config = dict(
    n_experts=16,
    d_expert=96,
    d_shared_expert=0,
    hidden_act='squared_relu',
    moe_layers=[1, 2, 3, 4, 5, 6, 7, 8, 9, 10, 11, 12, 13, 14, 15],
    normalize_top_k=False,
    routed_scale=1.0,
    balance_bias=False,
    vocab_size=4096,
    norm_eps=1e-05,
    tie_word_embeddings=False,
    optimizer='adamw',
    beta2=0.98,
    max_seq_len=256,
    max_steps=9283,
)
Below are experts of layer 4 (counted from 0) of a mixture-of-experts language model. Rows are named router (the router's row for the expert), up (a neuron's input weights, with its number), down (a neuron's output weights, with its number) and show model dimensions 0-127. Each number is 500 + 25 x the weight over its row's rms, rounded and kept within 0 to 999. Numbers have three digits each.
Before each expert's rows: "comes after" lists some tokens at least twice as common just before its tokens as in all text; "mostly gets" lists some tokens that are sent to it at least half of the time. This comes from a sample of Wikipedia text that the model never trained on. Tokens count by the router's weight.

# expert 9
comes after: "\n", "ed", "-", "|", "ated", "=="
mostly gets: " with", "|", " including", "In", " between", " include"
router:520508504509526501516499478539550518487513518507506508470487482496446471464470522499503515450458526489512457469493542473523479488473512502477486545531495537524460478525504491489463530500501506484518522498483526535525498504498511525510509481479522518483473501492468506537495543452529493479474550504446538488480471511459505494470497510474538493556490472531529471474465514471468475511524
up0:460507459458488518507543517458497481478494502538450522501488519525501517523485500499500540488476546473475512510471488516492480524477501515460441518479475485512488502521477524478517476418466519499525479502471503504533498482480488499519497439464520482514516523494482551486496505472541511471458479523495445509497526505505520552482538506510524506491520442474497517494505496501485493468509
down0:473540485473491519497534482471507457490494468476449510497495483482501504496542468504522494523507509532448488479503481502475529511472481475467533499498483541483485516481472488472487524479523514473473509473416501481504539494539477502501490565510492518507470510500547511518455526531495565499495506480455472507481480542547494513493497535527484513538506490512477458518487489504504481474510
up1:473491497535581510499501491539511490480517467486486523493442501493493487465516511509516528468473485501515480492461557494484485514509478474476459525506516508486509484488505544485470480518475514474488500464504516544489502500501475449517484518471544464500478514498499521511478470516525512506477509545498518471461475583489497491546548500463529473489486483505530506472523502470510492518542
down1:521506530494519502554499492492517510469518440518512520499551511509501443498498484520566500508517514526472485531470521489483519528526489508533515483501504510510500487513495506494482516494475516518509565469517504501483442503474494487538476484533478510496516532485518532520431549522526488521465521548488554482494477531496494517501493467515524495501495508467512467498502529435519526525519
up2:511486537524541508491539468562510489556484487502497500505485507488501499516483513533501507491495480464474484512475462505497495475486479530501533506498535457510492494497521521534500495469543505502486482533469505486508498502542527514465525527493456475500501449498532537501530494486512508486479509572500497452518471531478492501515498475484546542437531512525502483476477489478422515505507
down2:510493511484528491524498513539471528479437511489515520583513477476557464486483467459510538474522488516524495521506485515466493515540485499506526505491542533518508507477495509514462542467509500451504475514488512476525460460497496458485511527499498511523496542480505505484528541558477485480509501533511486485525468478552481495488494495521520500529547461501518498469518490487502484488525
up3:513536522522540487512484491452483512475489536496513475502524525547475465503486494558508495541487484531449508492444541495482488492512493507535497501484534488524529507508503444518504476534508532524518489485513522541461482496507501479539470483467531460481516496491494517493468488463510492497479521537461512485431552489503493503520492484470520484536524509494522502445467492536504515513515
down3:516500500470522488496522509521510511472427520491500477507491525515482501495545492521524515491462525540489497518502482508492517487545507463520501505489501486516496479520486520514496516471518505507519470494496507477477527456466513480503470531529474509472445454491491498502542501506490507488520524553516527492476542505490499538517513494469560427547513490453524559458481495452467509498474
up4:528486466499506490524529501473461472499507502519525499506493469498525495507502520495483514483465476466527526522497492525509521509524476495504553445547455513477505508491496536502542510508507466514504469515540488428469512512506500505536533487537462497483479488518507453537499468561485468454477523485544514486510552450500506511531505524491481511478490520507479496535532487525534525525525
down4:494477478491453483479467505507549551498522500481495526548511454491476440496524475514511493449479466448508507515503511499499512529496515449523462458528460497519475477460508483523514472485542486478469492516522485489528515535513480499525485474498494496514470477471479461517504474471502475496502459499511491512479519469488497439494530524526456504502524511483460469526533475521485505510533
up5:484482487540483520498501489520497466477507520534547488475535565499476470511515527529508479489493511504517521526476516497517496503480521517471490461470500497491455474503522481475524554461499497489534474501462515488527470550446516504455511521481477497484519439486474498496522450459512454530462518511497503479505472505537508508462455511495513495500532482532465462517486536506481482522509
down5:492509479490421528477493518506540526481544453459519507505500487519559504423498490465483526487500483527487516467459492515519537522502505502484489474475488500519463469465484483517541513497525491518530478481456481522466510500482510484502492493513484552486479496481493522464503539492526478497495501560479517490474445512525490472502519479496462547488524512484492519483511514484484477467499
up6:534500478483518490486518516518521473508511493508497451500497504492511466479483505537460530520494542458492482495498507481553505472473484467492521447536523491538510486482501466530459488468494526514545523471495485429542487466502473525472514448531526543492530506525496526549457493474475492503468498534502508504483452497521488499517522505496482480481511466482492490498521548514539465509489
down6:532522488474528472483487492484552453530504476479500497509531482495476485509485474469489467528523549517511521528507500530520487484482473491486501516518462502497498536483468510496490511545547519513504529542495540493479503463500537473478513492488488505469464496467501479489467512486488562490471481496509495464489530506502514433511474538596523509490512521512472475520494453511508515500482
up7:560490489503478475519521473475449471483480493514502491495515517539508515532514488483488448484522500439486493515453546561483520457513471489482553479503509476494511537492487533516499521520501489522484528457528512524524467495493469488499509525471455510503494547497488519510485489465482472447505471512453506482470473485488553492502505491498489483497519494488533488496551488475459474480500
down7:502519512465529509459554537498533537516497522527530518444492453468492523537508550487493518500515519511482536476507517510514519559492554486531459481500492500494519464507528518496490509499520474462523460505502516501510506503511489482490481471484476486529477471500555482512501507502452541481508502504516487488476530504489475458519486493477498522507480522527486470437485482539453515483543
up8:514556512533547499499482523516492508525467533516479537500537531546522507493490493502516545481460540501502502482482466535499469500496464470490484499513490511449515508508538501470486539505462501485488540487517486498567514499481522471549445497518465500532518476472501545509488518522511495496499557504475500523514482509526495531533492492489482459470532468497503453465488492524492515505466
down8:486534479498477481506513517479523502496501483480501489508525526510481530541501467490569512484534460550502514475558484487522547498518480479497495519505483463503480442466518501497516456536442462501494485482491497541502552501505497479465487493497475514483516476464486486525539497485506468540501514470480548493494511516487535526509475517511474532430506486509494480494498465525538485523523
up9:514530497495518566533463476497512504488494556473485503475467503484459529504483525491507505490493455490491493442490472518484505508491511522519480522494494490475508518502537484542443462507512497545468512489515479504487489504507552495493527481482538516472530492515501492519508468490477516450442517523443511515508506513518480503525436482484445479462531480489508476504491519509456486518537
down9:508463495499487499518480520485492508516432478457478494454496520477489533502504548474477504531484475501466499490527524484470523537519562489542514487496492445477538548526503517440499475531495511518470537501542513474496502494470453489519493504482441490489496491486491500502464520502552512462498531534467500493540485541491491501490476480502526472514541475489464491495496479484488500498495
up10:506498486550467520438510438504511465500498525515502507474517504510486505557492498495495526525492475489500518528521458491540531539503486514516473537458519516540518500498524499459546533523528486520555541500546485536499518511505541509528507474469484461516499491541522504485523464516478449500526543490492501510496479456526520503461499453495515508511514493482500504522468500477512526518493
down10:497513548540485490518466479486471474524509487524481485519500507525483473554495478504533480492494498531504518518487521472514483514518463474499492547496500492515510507503471487471500540482471487527483500550491478524511511550494507481548507484514460495487558467521532500471497513493520514543499505546477530513557484482483527522510523468523481475486474513467568455508497468455535539523498
up11:501537508490494449503528488519499545536513526504487477469507540500472503502487499496504552477488526482510550542518552474475474482516512468517449520461533490522510485493456474523480566463501507507506471517517514563489538505520495535512475475484484522543532544502531475476496513459502490507511551528516522505510495471527493497480507470489493493522461528498479539495524494497490513501530
down11:515515581520500477541484493502512462499452525510458464497494503533501537476500485508554514456509512496540513497502481464487512480504518504519509527499526481506483504454496536473511505510531459534502473500468493499441519495536486494545501497543472497486535505483523519503484508478522489494507521518525529477545491521455500491564465470525528494497479522470486524442491483506523510486517
up12:480472508566459502489471508495552497482502505526496501505512511534520520513478512497443489523547515510456504516494495517534477542469510509492530516525520484505486491515491487463489515503481546487478492498485486484523503523460529465527509520471479447528475533476537474530505488475522462510480476470513479501465456552509553496490538479490502512469542475512472506474549507542504524484505
down12:472494522536512516520510471510490480525517485465505531488469484482446494457516505476449507510489507486505534494501498570527474529482504491453458553492472513520498538507532524449542486475487515524507541465480481526446506505494482547467518498509471486479454488478525433473507515528522489517512487526519502483508498480494511480499528495504499508489506528483491529474474495523510560498509
up13:483488431492552474538461475506484505493520484470520495487498517507474493503492503517483479479495516463526499502478472484542475518497536477491480523565503511521543509507497472520449529515517530508521560505518476503489493440495457496508534470508534466509442529512499489511516522496498467474490506495459528515521478516473489505510517502504518461525495491564502520520500538453474484506477
down13:513486466491499465516504515484495501492537505503536535488476497494499458515452501497508491476543500505486491537496473508519531495501511490539517534459491493512477512496487504489485479530509466587496493511511480519503436474458471522497458521533533507487505536468493555505511488499551497516487483502518520496504491446525523457465494521552476472513485522513489493501500494488564441506492
up14:472499484509522499468539496481497517507506500508529515475466525499514538461473544496507466519462527512517512523496487422495481521471490520497518507496520539523470461519483493503492523472530473452559517529486485480489509510471538504517524518497490488535483514517491515479487476449514526533502526499474522487496508512507468500451483529498520566562472495555484486465499480468498493508470
down14:511506522517469525477503551487486442514506500485473529450474497520507495501454487523489526487456508506507486535469516515487547499474492532502515484511530529533540549466485476530502487550501469500500478546499470494474515515501525511510487487529510547543495529513477533481502481468491478521474450503545501477499471492440520497542503524527489517492522492532445497467520480498504485519473
up15:481557496505460491507451501474550477507456558516526539503503493559538472456472510491482490459496515523476502476516505487499447533499482518509483485474506496471496494523515464526495495529504528508478498467489473508524489486479538536514487484505534550528500485499469495497457515467570513468483480496481502488497496490469500494515473452478516476524511495524471521484520478480508527489453
down15:510507513459462460498471500502526491553507512475489506507535465500469496506478480531474483494465496527492507506447490477455533476484503499533453483507491542521486504471515544495500460559500528458526518517496514543471504527490511490482479487500551508480464448518486522490511541485495458479536500483482501529519500512469507480519507474524502490513528565455506495490487468495478549479503
up16:516486514500523490473509482531508515493514545501505561472511539519504468483464496490484525506490476502482528524500524488461445490513464497473452508495469491498513488501451486515517546556484469522478524463478502484497522453462498494498492506501519516510526476509463494523529510477526501484496535511488490492478493493504518537504450490522460470472508460456512485519509586532547511494474
down16:453491477505489497495508509501514494512516521515505500491517466496503524499505527486544502506541522520521517506533475584501485518485442513517499520499446498489499456484486490480476514511525460506490468443516472499517480519502463513478510525531505518506500470498498526530452499494472527488477526503550499509488540533488551520487472474478466498431494523465498480486482557525480517542477

# expert 11
comes after: " |", " he", " He", " and", ";", " O"
mostly gets: " pre", " —;", " %", " main", " MF", " FW"
router:498546506528523523509487465495508499491493510478487572475502542535478515514483532519438489501516526509475484511477535519498459501477521479490480477561513538503489462524512482478504532531540487495501479467504499521499513469466513460536488476452498521533489469502545461501472524469543484519483494512489530488491515571490484521512495504459474515504547480538508503500488498508477505508525
up0:489528495558505513539446461468523465453487523479545500489459528507495528498505504561468454488521507520533543505514495511515503493481511501474503490507532500512451482513499483527482483444500479487551500489522485525533485517488522476509518489528490463524476479512514509566444511516509484482453515551488526510487490502530521536516516522492541500519479464517494505496499523514486510503522
down0:448508496487557496520498547535506496550538520469495495531459519495523518485494499473504551501512483511530507512554470540490504565526519489560540481465508518478540505492427530530539487515475508506531503496502512537499538511501511505490503481533483498545514508488485514512478521486498502512500466486520515477517497530527492510492515554525488466483535494543521520482502495510492512516493
up1:514502506504516535485473464478519465485479506475464519486509515493482502507470492479473514557502523552499458514477479518512492518494491535508433516499489483460470464494515504493488488437521510478528505465467535526506476517469488469577459488502472507495518533492528503542504505473537476509526538562464497458527449515507489518500525495486507503519502492536477497493515502468478501489512
down1:503531500509552535461510513509494481501527490513535519499534500479506441495520486480485481510531489490525490523486512538480497494488520473467531512527545483527544547467495523482500517495495534473501528494525563462483530550495500459482516486522504470439521506500532513495496463495506521500504512466526521491505472507493484429494501452557509479459508532522472523491511470476497488510495
up2:516500507457510498513456477525465521468493485568484498479513480476509516510488510479452501487488490547509486500496536433481502516519513507508502520498486521510450517554498477539457490529520548468523532519468533483507527493535514462475498457478498509495455503454531511504501501527454498520517501509509536455486510510517494487488509536491524508534521482488473514556517492479457501468502
down2:485490511519470475512486478477511496434494451505463518550504474514552499481501477499486518454529483484518486512480534510469523489502450521543508511493531465461492509529495497510496482550469476523481522516532522470514499498509495537512530473470445456487502522507510530480448464510478509559522475495505553514498459504458497473461502513495496488522518492521486532526523488520496504482505
up3:535540496546489485535468516508541487491521519548489505489498483490485489524502486490499562474462476465520516534528552512517513563537469490538516491509538507553463480493518493500503513524502479518539516515542492470516502473529476467507510494458483513478503519492521513473492540514503456519459474492500515498488482522461523492495523479435535504493476494493555511514517499514475499527481
down3:525535461517536491494512515544464487510526521476452503481485486466500495501490464465522500476449494536503479480504493541504509505485489503466497481496511498543505512503512479506487477447485552485480518506532495525517531485529448489474451530497474457456500470527493466470511489524535485501502542482517523500515491544505495412509522505518483528498505533501499504552509473485511512519468
up4:504449523500496475516485472497516490499537524500491565507492487532464502497458501503498519540495471465506524530504522500515455525469502508494501504540512496514545490518507480499505528528470513445533517469500529479513508494483466490481476491494521543515487454538475449531490493474448503506478475503508459489497515553472528507511532474495562504504524510540487468491513473456539490539509
down4:509504488510482492560486516522460433496533573528537492495479528461541504432538484516526512530499517502511510460514487493493521487489503485508475502466468498478551488491483505492498534516475459504467474484495526479512433502498478513494552518499505504506496513492466501531474469522501451539508464453532506479483492520485490499537498506462480510481490496485484465507513494489516523486514
up5:493485477500533532498510492512481459557467522528507474516518490490466508473493497504498529514500495512481507528477520480519497515465538468456451519571509512505518499534488443516477490502537517492496502481537521511483519468535517525504492472509519499508464495531505429483510446483551520480486547510507531503491543522512456526477519506490455516483455516472478496502494503465524484513521
down5:499468526519482505541514520505492487483453486517481543464453482479458493490511458493514476487505472498461513485514475463513497485468520488515440518505464487528466501541510514454466476506485479497469512489477527505481513520547519513496473513508493499488499436517542439542516529516517538480526498527510564460507458494543526489510496523490493475491483506477490454508500494505494504476519
up6:479530463519490490459504491530514509492519472501510477482469506456502492538490505491480469484518483523505470506454534489506493477498508464539487499560507511480537535517522496511521515498540481473505517490542507493543480530463491481520493514449497524512450468514493525530463529473543482515517520520517448442490510547499517475546559536498463513520495477478496505508489476470481522508505
down6:455475503502488487516528502490450461508498495552471499540500527494499536503482468526494486493539481490497510515499492494466518480550510556508466488507529460522476508540530443494514499511472483454440494488502490504450473490504454531499536554500472499495524485481491478507475469490484465516511501507515491497490486482460484508516503494449465474477494518508531508493525515519520491560453
up7:505525540499523491486504519545462481489522522515506523486492491517506489462533530526482486502483521504504550441462561472495474525463498508506446481469485496480522513482525507489478518504498474493529456501509491520525489508456468491505461499450494488455447505490481475504535512488550496545492513523497523457507556508493483478479514494482484486483524498555517491498445495499509526513537
down7:537513551487528491531438468486487481530520482496522478482515466487525494487488468496497467553561486490478515491505505488490481488494489503561522538476466473498482482508516512496518436502451503493522502498460515520467483502520517513534472496474493500502489489481480509477531485489474470529507489503539442536541481491458518489489507491495512461492452542513488478471440499503522483502503
up8:487501479496490467476496481528483493505479525494485523493503506516521456548500516510485508542495468511479519500471506517531516486508471512507501491514528493505489479527487495533430549519524504476481457462499470488480489503461465486468485486450503493472462521547454477492527482452486480519441519535541540453497490482499510510472499523490484497521525534494490453499530552484484506472544
down8:482500523450501493471454516461483488495513479492518499479486488497458481523489516510532497545535483499476493522528484532503560486500551447541483468515520491557470470497498466532485487504454491519524521548460463485479519503497496499473468505480535525504545526510495480520482514510499486470508482505502491495493488418529481480489494482509520531476476510476524478491526532448515503490502
up9:477491506525513519475480479486514463490500529510489501472446506480440500501514520547461510478518501455486465520464478527502434486470481494506518480569502566512490544517530495442509517521472494506478461503538475493462498481498507522525490461491480468528464502523478478517502482477522548442508497501476488494528482511492517498482528516508509502481505483544511501510492533489487510476479
down9:482523547490502498468437503508473524502500504432435515476496505476483502461516501532512512463488460479487525477532453499479510522543507502493462519508548509536502480501498455503494478555460487481509496491525515467502470498511489481467492485527525509493499513516512526519494501447491541527508548486520488532486509480496533506484503497479519571446518478498536509512522488514513492500495
up10:498483487526525453537474511488524525546471497546473532514465492549483444490506523545482536492502538476524524461504518495488494488546523504519528509505503494476502553491478508499480484518529492526494539526489489511517514487475500502511446468527520547523488488501522489527508513549515472486478506494495463497517508519495520561476539491447541537511517519526534534510480497483474502511525
down10:506499508502506477522497498503526438483523493484501495496478492468532497465520524492546468486542497542501475529490520468476480500501474479491519524490497527560475522481492473512526454474485518436480517507478442476463497484525482484494506520512512524550465542498491475495542490475496499500497535519469554513558492521498508542514523470515450517526526498458487514512500487482530492491529
up11:522520523524506479523464503506553447547450454530463505481485545556529497516503501534469511489523500537493533519491510477493514486522470493438459519519508485508496468495478473483485488497473520526529509509495481511534548522502491522474491484486456497522481485529501493553463489523463535497506508509490468527547499513480522518523522507474477469480514463532473496524507525518499541504500
down11:503526486485495523534478550475486507509551503495478513493535520529451539497508501485542525527481502502479500457485532515505506481465467520469469535476510540515528520482489438484524523495528476454478513462512519522501546484502473503478504522483479509464467497527478452522484490492524519562502511511501515468478506493519502487484491506500543524485482534499481475504522500545494579480503
up12:505549510535525527529510486504522491500508468518518443501512516488469482518439520494485497480496511488513500514480537502499460530542494493494484501567481479490503514531479556462496525539531478530489511472534430530497525526475492474511544530490487526495489515486498520518523499469488461529545511496521475487492481490513503484498533502490512433531498492507546472504512489479522532465527
down12:479483504504494514482528543496452557507529492510490511511472506485510510494497528518493494464524512475527479458520501531493474498495527503501457540533521506495481517466457485459531518525468546537530507448496477526457527506488473526502491497483526504536529536486507444485437478525502504502511530482511513500516510490457480482529504476475498466484525547503430505488478481514490523527522
up13:536497553505470507494475496534499469498517485484485526480504538506524531528506489517492454481480540495473509511511536501477539569552535496506513520506520478510459478515502486517442524544485530479546509494492534481543482518539545539487451506512498492512465514483504489510463482466550545492498485483472495473480493519483476493468477531497481497554491488509488510512520502511477499476478
down13:529458488468509491488448535505500478495512492480451509522503492485512541511479477457462498468457483460545508503468509505456495504503480520505482444510524502455501505492503481521497432508489499496513524481477499485522489503464521531503501508510504530531490512481482507439492467518527508537507433533466518510458498504532511538485544498519533491489500517508470473550520477491535477520492
up14:497536539529488524531518495488512490526492525529519473490447466501512449489492517475496522493424583512493533475501496492484512507511535516520522513516506542502512507497488486542467490473515473507491469470483510541508504525517463498545452478510485510528526530503507486511450537526490480514526520483504498522455486535523483561473487496470462495496503460490510478486522497498472489491517
down14:498524523503463506495510482462519477430511504487489479498546481536542492471547477517502528475518520522524493495486501537429510485525520494510482482530511491468481502512445490520494556498516495488539471519512481520497497505498480518524521498473473480525513482513531496489472488504481549490528507513492547539532495478483506534470495448512515502455511551481473450470475510462484519486513
up15:483505510511482496514496471531491492525502523500536491488482514488525517517469530513488477499504548525465525529491457469486458469500531517520486497468490524487474471532488481532458508468517541508490516509439491540553503494539520510508500510480453536476518492485484494476513510515554517475535512509507490487542515497539523479503498510480470507535440511535530498477538500553460476536537
down15:493474479521481474505482488496530525523514469515482510511446523474506510511524468481503491481479516478461511479472510488524526512498455480450474527499491522456506503450514498497433491481520502514462518482532528472540497486478486475523517491543463461432550483489500501501493520473483518529503525473498525514542527501513481443529525507551531494523470489479537484498528507503489517526476
up16:482483496521507477525490493500506516494517487486481510488524529515503511516525536567531472536507517521474465482494519485551495492527477526508485498524506508503492510532516529460487499478518524504499476507574470478467548499477518493492486463460491508458490508485542462482488541483512499540486515500500537510499467558480531490503528493483495535547485496456466473444491562509478505497469
down16:513455492477484456531488474503503498518520464520495471530487526513539504458544523473514477455506499497508480454486502472499502491510494521482485491514508516494490536447442489465525482500466475465490524463506479522450536497516501496503478494533441494489526524497522506531530503525500517559502501503491507503481467501481484467458495485536470499443518489476532500455493507512510518436516

# expert 7
comes after: " the", " S", " in", " for", " to", "|"
mostly gets: " same", " well", " first", " ind", "orthern", "outhern"
router:504515529515499521524481440498519477516475494475521501473483551538482505491505531539457485488540501506492495479499511490519537494493552491467482536480524505497506460524528497475508517462508508477541493488498458540517525497528521513485480511468504478503447462524518530545498463524556501478444511477467542494479490515477511502520468526467510508506482473548489500469485497526462498534525
up0:479542511500540528495488543474522523473529464470504492454469523499505435475488518489498525464481527481473533454480503513481504511511508513520526465505513460514458496522448521487514503499483475516490523514455504508522491485454466558483501507434475502458501519524499460512490526522531512494500475509521508517508510497460493516529509514488526477508521512490447503478436486503506527534501
down0:495538507527457488491526494534526508452499460510517503530499529493500502455522487482517515453536483489521485476542459461461512525468480495544506499506492458486507521479494486549490478485506512524494498546527492560491462452528503483516533493487528523490467480513474483490498513508484498493490471520516523452521540471504501495499471467537480482504508460495455525439495522472510496523465
up1:512532502510487513461475515533489489494512518485476501484536536501472481505504506504529499503495534503526476485513523493497516496513522465504445472495465551459533468503509508495471524499498508482504466539462515500470530474422545500537453514485479498507479513520518500514508464464506480535464480504524536498450531534484468515519502454480533500505487524543483504477497447500516471547470
down1:501499522455498456492499522503465519521483526468500493495482527480488505498522487492488521523465527480536554468455505489488495524508548456472467541535462505486495475553480482504514490475480551468474490494523509517461452504487509499488462507460488458479484485484459519481503473520478484505515542526525502523501495467467476485492504503448524505488531536505502490514496469429508474518474
up2:487506533512519488555500447494498448476523508519481444479494464499529516452526514508486467509506499474529509491510513500518519479550486483502462475522498523527469523505512534531524504521519497490517494499503494482478503512480487489482460483501456537535474471504495495548559505489485522507472527504453491495476549474509492482524519515492493475551497438504526506474488534494459499494563
down2:494522484509571483465498494501537537479518518494501438529500502447461485558502499487505518497495503508471458516502504525501515534508462526495506489495526501525518495529485499519464526472505497514489511475487456513517501488481508502467490523545506465530470508527500515508495466509471500511448563489544444481493475488512512491523557508540484552543471498543529510491523486492500495492501
up3:515505534504490500506506483511501465513439485505498504493511491521499523465511504473493487493494494517512485489479564519483488466550497458423447526517476495527502434509531481514514518519501505495497491485479480457489511508465486488487461496523482542527498501531506528498531452469524501484494506534496472510496511507536490553464512536507534454500510490475496484477502564500532515556511
down3:538509505544515500498529523490526560441518479494516505471479490516554483490493512569515527479478492491490518458512501449508497518483522478488471474467490494511494491462490457486489504508522507471513481530466522518473514484413524482504516521481502494496461494510471459476493517522464507544493475496468519547525503511524561497484487504511482478464500513508500513502477496518470531478481
up4:486482500550539510503543483544525460537484474501491500481519474480479486530477548526496506497503517506492460447492522516502537492524514488485486503508520485508480457479511557522522514500529495538495480450480474543508507511482475476513504516503509527507474454533488446478487500502472520544447547545476507498460473529468507501544510490492544490482503460487525507494501492513508503458516
down4:476460535471522475493504496535528454475453447449467473483453498469511499532510508477500497502543502497506526489479537509532507483512512478500534538546490493510500495473531518523431530490492494518489500509459504503482500506483453490497433510488494500502470479515496458475465531461528496514487497507475479504512495521467510518499555500508495508484529533519493487526485539462530504457514
up5:502491484505498503520498496516510512491465478514473529473544494482485537477485507481511498518451479532494429495524488446543479511510522523496483529488497512504494533527533537516511516481493467509533522494472463524489514461512495516477515504503506449521487552504474509458452512497504516481492534533489532486528482511477467498420503536490521511494464448532522503477517454525460496499487
down5:504518518520492497528504500538508497501557482485486509526503522520476521577527509494499509482508494527487493511477499504497506509514439518467492468493463476451522497492433472496513498534486512501491461494428533469521504526531484543504501497511455507526492534473521489514535524508425486506521520517495498514521543501491471509490503509475521483504495464490445517484520445488496527494521
up6:502498502524507483491477519508533501500464557487486489492501501531479475487507523491449501532504500532514505493517480478504483512517496537521492506494487507513451480566473507551448483491528518505476501525450543526504538496507541478485526524512503489488504531531564471488477522503516454498476501496494503525473541521473544530483530495510500546515509442506490457476455463512467486484479
down6:505504480495500462471485477487530454507450516519499542501471499532511497520530549485511520479507525495476480530501484528513510473504509526494487470552500538509458481535503511477518467521528478489523489504424485511525493534494505480506480473498455475448498471537483516526497505462499505478524531487439484480541525506513457515518492527502463465527497483518511467519458504492515503441505
up7:514512516501471489445498472497540527489516510468576521509532527516483510510493493499529505486518486483475508507514501496478487487495555513536470546493515523500484552509490527493505492507496482527501528481499516480542519506504486536513491496476489513474478477517521472551473499482537490501457505505462490504480542490458495513469517545489476438489487462518526486432476500461478523474554
down7:523506479492536523468475470484482540455543524442460530516511541519526527479492527483499495449475503533534458472524497482480525504484496475539472536506486529470450489499524450496499496482504537541463494480520491503446516481469519518476474504496491477490531521492519535478492489496524456479515492467531486508529480511458510491523505491500533504508505519470526538519518513514543512528493
up8:491496481497512530465496471502513484523478490496446505509491522520526507515490491516518505476509479488464543523510479467479528502482488489474491549522527499540489436514511482471520538521516496514510496502539448476471525435518470497484518497498509520503436480498505535505504507523517475543492470493533517489451454454468503506489492512466533500480491468471503486531520509509498532560553
down8:516526527544507519515514473498507525533484509485455472503480443516488546481524480498474504487520500485499481526523527486518511470485538452490520515512507526482471520471522498504483501487511511455488526478460500499493530480468512481528503483504505519475488514486523473494490510505476578490524490556546467532490507439524487503519491489548430469504518475536489471532481503482532529479478
up9:514509485516497456494559444526489484482472493491470495514490487537455481487488526521526483513488497478560504495515512497546496514532492534487486457521515488530490514513520471496513500502491540466501472466560476465492484468522491545470509511473514508529490530501498536492491461468461492489485502488473533504494443489490481507483517492501551464485526501524515452496552525518444508486491
down9:438521486538545521491505501522484474521560486513523476506493445515459486498449530486508511487488508520477520492520492481510503507511498497468493521519489495499529498514492510510470485464523541509493533467469509469477493493492536491508492463519483511474468527469472491503485517442490499474513587452520498505519469466463479545520488540514485531476521494527499482476478500511446511520493
up10:503517526507487522537483456537529503528486506466498465493457517486504488497489485508469517487506547515508500471486503525475509491564491509457508547510515491456462535533473539471545517528523516496493496522500458533487522453515511456520500470506515485544466467480497528494489551476550466508484492502499465504487532522491501522536506509509535504555498500493474530455485477495527498502528
down10:493496482481507484518508539530487527484515528486517486533503479494460545534517501513494531446474490497489511551545525457488496463468498448545535501485550501504493516472468476490510500485527512468489517472522479494481499474508473518535496507493500539518543497531488491514489511475499510510493485493518486486524466535508492518439515472574509470474537528502478480512538459539537513474497
up11:484543492460482491479501478501480471520457480505518502463454507494475480516479505492483505474510527539488477448517559507502540541468522481514501515531521501505495465473503514487520517444527528525443508472485495537502481502450520457552524486498481468466499527535511517490516498508514490509481479459462519480531516501502511527464446508512522489499540458505554512481497523507495508509491
down11:474485524482526483475471496499483492445537485479506539467476505490529502441498481519525518538516467520517518480497539512541489465502510482472515489498507541476528494469507503497469490464506479495509473505524519449452440531483508476519493497487517519555498469520462474486510496484480474472449524485503505506532518492514501550488489503472487483474487437527512525531488507479535468465525
up12:499486481476464478508493480492492517471513493474469511498497469476497482485466548528528525474505501518484532462491514505529508480478519527548481516498508498465517446524526543464465487511507492476534485485483538503491463494524511533505526531484499514518476445525488473522477510541524528496485466503534489488503493516425483491467513544493515539515478496517463526469474452493505488503571
down12:464468532493480497484480522517494494524524495508440453510491493536545518476479479460507481509554465489511552499472563487541483487499485465503486524505485504498538527509511534556490507517513474517478488474514526477532500478463534507496540514486487527483481480486486486542461490509491467507528525516510478501524481487456464527473469488526447494499487550478530508459503491484517492499510
up13:500501525495469469477496435500493504499499481482513486495514538498490525460466539529515508467509531534554501487497494515532528478471529442529483537516499459538482488536546524477457481513494487497474507491553468513516524492532485489490471488518483500476501507493506491532525476495515465482511542493469490482512481524524510505443517479502541549510481472553509502483485521515456510527462
down13:463497484470494552478524451488484489502522522474469476536517470456543542476488474483537473495497531485505507517531500503506501518491481495503504512548507485499558494515490510509508517499534515527485553494522465513508533489506493479471506507506526480504500490516487511481502472472531490464493503501475491474501493455540516585445498506511469530525497538503482566542505509546477514494510
up14:514555508478519514501492508469533480429510509489469485486458489550505533489497484452490510512492472488484494512512542484531503515478527502459502549499496520502498519525465498488489487484486454482512529478507515473483524474472520478453455486482468543538487486550496476537488506474556488494452478471509543509528505507516491489526509495476507518456519511539503472460474484489461487504485
down14:516542532550496521474471549454508546493519490491516435527509491498489527518526484478518486482469528500499474523529500527465552523456510521469504481477506483504474497447531494483514523482455471550469490474500502512510511501460495535485539499482513492476528569489491482455500492517496523516524517509527515500498485486507490468500535499502495521524504483520500497504497537441492538536515
up15:510507446519480507518466489489499485508525449510545506508500462491494497533517504481486528517507569518541486497537492504450529522483502472507485492504513490507503530492484531479513520504507504490523512499550489475483468490503470451505462512529490543527527523531531507481519474517488508470486473526491489487504469504521554507469460560487524465509500499552498525473515491463464524546549
down15:505485528483470497469510499555490472497535551474530512509470516523473510498491509495516516549464503534461517553477492520487500491518530489518471484498520550504454450484507514512486442495478515520511497532495501486465495532503479478529499463509493510462508476503502454513525460476554507523513476534495499504527514474509484476486520509510429495451481496535480451517520493513514508500544
up16:510481477485498513500480503466515478497555486517534485502528526486535509477500503501531476441501485483494545485537501484499467505498482455444465545531489513520501520514503470481480502451522515494490501464512524490483499543509538522441491510476487503528472572501520468518521503526482538519512519513509508511453463498460457493477526502484474532510502504523525486507535525489531473483547
down16:529486497501519477484492491475488515442489516455514458518496460485544455502505514543519464521538498510511453512466510510502465502491485473508524489531506503532532496478477451486463503503475515497502527502511526479514511476512499541475521497445507516510516508500510520478531519474507453528477473522512466507533486471490492544506533470533498569483471478538525507536548534466514504510477